Below are experts of layer 5 (counted from 0) of a mixture-of-experts language model. Rows are named gate (a neuron's input weights, with its number), up (a neuron's input weights, with its number) and show model dimensions 0-191. Each number is 128 + 24 x the weight over its row's rms, rounded and kept within 0 to 255.
Before each expert's rows: a language model's description of what the expert responds to. This comes from a sample of Wikipedia text that the model never trained on.

# expert 6
Past-tense verbs and participles, often word-final pieces, after was, he or were, like based, founded, hired, recruited.
gate1 [144  96 119 110 173 126 109 136 138 128 151 142 105  75 166 142  94 122 145 105 141 144 144 133  62 149 140 131  90 111 123  97 142 186 134 154 136 126 130 189  95  98 130 146 107 152 134 109  85 180 116 152 112 113 110 123 100 102 152 166  90 132  87 146  95 132 157  91 134 165 147 127 149 131 121 108 126 200 140 151 123  81 140 124 124 116 153 141 133 145 169  92 113 166 142 150 132 109 132 164 123 105 137 120 120  97 142 117 118 132 137 136 112 119 132 159 146  81 121 121 146 145  82 108 142 116 126 105 136 130 131 175 130 106 149 109 117 154 123 108  96 134 122 122 148 122 148 110 133 163 162 162 117 108 143 158 102 138  95 126 146 149 131  86 148  98 124 110 111 156 182 105 159 123 153 107  80 170 100 126 118 147 142 128 120 129 136 131 103 111  96 117]
up1 [133 105 179 118 165 112 107 124 114 107 156  95 130  99 115 108 122 117 160 153 128 122  95 147 112 125 102 146  81  84 157 170 121 129 142 110 120 135 153 126 126 123  72 157 155 132 148 142 111 180 136 149 128 109 126 132 152 135 108 118 120 134 129 142  73 150  82  80 131 142 111 139 136 134 135 148  94 150 134 131 131 117 144 142 124 136 147 100 133 134 151 123 165 144 117  89  86  91 143 112  99 119 100 181 143 109 104 153 115 107  78 107 131 131 137 153 131 114 153 112 161 132 118 135 140 126 111 119 164 131 103 125 123 137 158 124  92  90 157 125 121  97 104 155 165 131 116 149 123 143 132 151 145 149  99 131 117  85 115 146 138 132 141 126 210 168 125 136 120 145 157 168 111 163 160 112 135 118 154 110 146 143 125  55 128 178 128 114 140 105 112  65]

# expert 4
Adjectives and proper-name parts that modify a following noun in organization and topic names, such as National, World, Democratic, Civil.
gate1 [ 98 134  72  97 107 116  97 133 140 179  83 126  91 114 115 123 161 113 125 118 132 136 106 156 116 121 149  98 146 141 135 104 134  91 138 118 124 144 131  99 128 117 159 161 119 118 124 171 124  94 155  85 121 178 137 128 125 156 113  82 131 101 143 102 106 134 150 119  94 138 142 117 161 101 115 124 106 142 143 109 105  94 146 149 117 167 129 123 161 175 151 126 145 129 161 143 132 132 170 116 124 154 102 112 160 117 142 128 112 137  89  66 104 108 128 179 131 108 141 135 176 169 120 136 144 148 119 117 113 123 106 157 155 133 140 129  86 122 107 105 164 128 109 110  90  78 127 120 123 132 181 163 148 131 147 109 170 106 128 164 156 140 102 106 151  94  78 144  80 123 149 142 127 115 104 162 121 167 122 111 124 132 136 147 157 151 111 165 122 153 108 156]
up1 [119 100 139 151 166 147  98 124 100 139 159  87 150 147 136 119 144 163 158  97 103 104 154 129 133 135 109 178  94 102 141 125 135 148 155 129  87 124 160 104 129 125 111 135 139 148 178 126 105 120 126 129 118 103 182 123 166 161 143 129 108 160 158 117  97 150 134 154  89 121 149 122 139 163 176 169  76 172  79 141 122 132 144  69 149 126 111  97 108 136 155 137 105  97 112 116 117 116 123 188 123 136  85 134 118 110 150 132 111  83 137 153 100 158 153 140 122 146 116 109 104  91 115 162 108 115 158 165 150 125 162 124 133 123  95 112 124 110 152 125 147 145 154 126 120 148 129 124 135 102  50 102 147  89 136 138 137 143 129 141 145 118 114  99 135 147 141 118 144 146 134 125 134  95 126  94  98 109 140  73 129 114 129 124 151 135  97 152 177 133 124 115]

# expert 12
Inner pieces of long Latinate words like ind-ef-inite, v-asc-ulitis, su-pp-ressed, plus clause-ending commas and paragraph breaks.
gate1 [175 125 120 162 107 129 135 134  93 137 121 157 121 136 139 133 133 102 125 150 131  79 143 111 110 132 149  87 134 100 114 106 185 135 151  99 120 125  96 180 159 118 158 123 140 134 112 148 123 105 116 109 105 100 128 119 102 107 127  71 139 132 123 139 126 161  96 117 121  99 114 172 119 153 108  77 140  97 121 127 180 107 100 124 153 165 136 148 114 146 116 119 152 116 117  84 150 163 132 114  98  93 143 145 119 113 147 125 130 158 153 130  89 132 123  95 124 137 146 195 170 150 135 131 145 131 163 107 160 163  89 156 138 106  87 147 120  97 144 101 121  81 107 109 126 123 139 146 128  90 115 115 148 143 129 159 128 178 136 170 106 139 132 110 126 103 160 150 107 126 187 137 142 109 169 110 151 133 110  99 169 101 109 105 126  95  98 126 141 129 126 170]
up1 [124 131 200 113 140  89 131 123 119 113 123 112 143 132 153 106 136 121  96 100 130  98 126 149 122 103 169 125 130 153 145 140 125  97 121 127  88 126 114 112 103 155 168 103 108 140 110 155 139 149 137 123 136 123 123 129 164 115 116 159 149 156 123 106 130 107 144 151  80  98 104 128 118 113 131  84 126 138 111 131 142 191 155 155 144 131 107 117 118 113 127 128 147  92 163 133  95  88  98 126 156 130 149  87 172 167 105  75 120 166 174 159 145 117 110 126 147 109 182 153 103 128 121 121 127  79 105 174  92 129 145 135  89 110 136 121 128 145 127 117 132 174 165 132 103  96 135 118 154 104  57 130 128 121 118 106 130 130 125 126 173 119 113 153 140 147 153 167  89 150 119 150 118 156 126 142 107 103 148 149 152 122 122 102 108 182 108 140 112 104 171 126]

# expert 9
Short syllable fragments inside words, often foreign names and terms (Marghiloman, Pavlos, gonorrhea), such as lo, no, te, ti, ma.
gate2 [133 106 120 175  91 122 157 111 124 148 139 131 139  97 122 107 152 155 109 131 113 154 140 158 139 141 126 145 108 135  99 114 134 121  93 125 114 151 138  95 155 133 206 141 101 164 140 113 123 150 114 127 112 154 110 138 114 118 165 137 112 152 136 131  82 120 158 123 148  96 109 145 167 146 118  99 159 132 145 121 115 147 104 106 140  92 173  98 138 115 140  74 129 133 144 126 104 110 136 155 119 112 133 120  88  95  81 119 157  94 146 109 173 139 106 101 130 122 178  92  94 108 135 126  94 175 132  93 106 135 126 156 140 154 142 118 175 142 110 116 107 113 135 128 122 100 120 133 104 165 156  94 180 101 106 163 136 178 127 142 152 148 132  80 116 104 100 169 152 116 164 101 151 138 177 138  96 176 137 120 135 118 125 104 146 141 164 117 154 126 111 134]
up2 [ 97 119 130 121 142 100 126 120 126 112 142 136 129  81 130 110 134 133  91 117 124 103 168 188 129 125 139 134 143 107 138 118 165 132 121  67  93 141 169 120  99 143 132 154 153 129 149 182 125 106 140 144 133  93 155 100 148 112  89 162 147 117 110 154 146 110 162 180 124 154 109 141 142 153 110 160 155 113  80  96 159  79 125 145 110 118 145 111 109 102 131 107  97 175 114 140 102 114 122 139 112 137 125 132  94 128  98 105 128 139 150 136 126 159 158 142 104 172 179 173 147  92 138 137 110 145 173 136 125  93 129 105 113 126 151 131 135 127  94 110 138 128 155 158 126 157 112 122 151 154 126 173  92 119 138 167  93 128 140 156 122 180  84 124 112 109 146  93 122  96 118 125 117 128 149 125 147 141 110 147 163 136 123 110  92  81 139  71 111 129 118 117]

# expert 2
Relative and personal pronouns and connectives after commas or sentence starts, such as who, which, They, him, but, However.
gate2 [129 130 124 150 125  96 151 148 104 152 123 127 172 146 119 127 167 156  94 109 133  98 143 131 124 138  98 177 142 111 120 116 136 112 144  97 105 127 129 107 141  88 160 134 110 149 150 106 142 126 128  88 104 124 127 121 125 110 165 158 128 117 137 147 117 162  58 125 191  95 134 152 116 158 113 133  91 149 116  92 107 174  86 132 128 160 148 123 109 136 122 146 105 130 148 127 140 159 154  94 142 145 135  77 117 151 151 151  99 128 101 101 171 189 154 111 138 143  84 118 124 121 155 133 111 119 164 135 101 148 156 144 100  89  93 161 112 140 141 110 132 111 135  91  98  96 136 120 117  86 120  86 159 103 164 120 124 151 178 170 107 132  92 135 135 121 141 149 132 115 119 144 127  81  98 121 116  92 168 139 154 114  90 161 118 140 150 104 133 126 153 131]
up2 [168 130 126 117  82 121 119 110 119 143 146 115  93  86 151 133 110 151 136 150 147 137 154 142 161 175  79  99 140 177 123 139 130 134 118 146 131 136 101 143 121 121 126 170 188 149  84 156  96 121  73 136 107 117 127 117 127 147 122 163 163  91 130 154 165 126 156 134 130 120 160 109 127 112 129 105  85 144 171 146 134 115 151 133  82 114 140 144 158 115 185  73 118 166 144 118  88 150 112 137 149 164 100 120 116 162  97 130 143 144 132 111 107 122 150 121 112 166 132 125 142 101 150 107  85 130 116 102 104 127 157 158 107 108 113 118 130 137 125 144 164 129 138 146 159 126  90 107 126 158 141  75 104 114 138 143 146 141 141 116 118  89 136 119 122 109 100 137 121 162  98 104 157 104  96 116 133 105 157 149  78 122 199 131 135 159 116 126 112 139 115 120]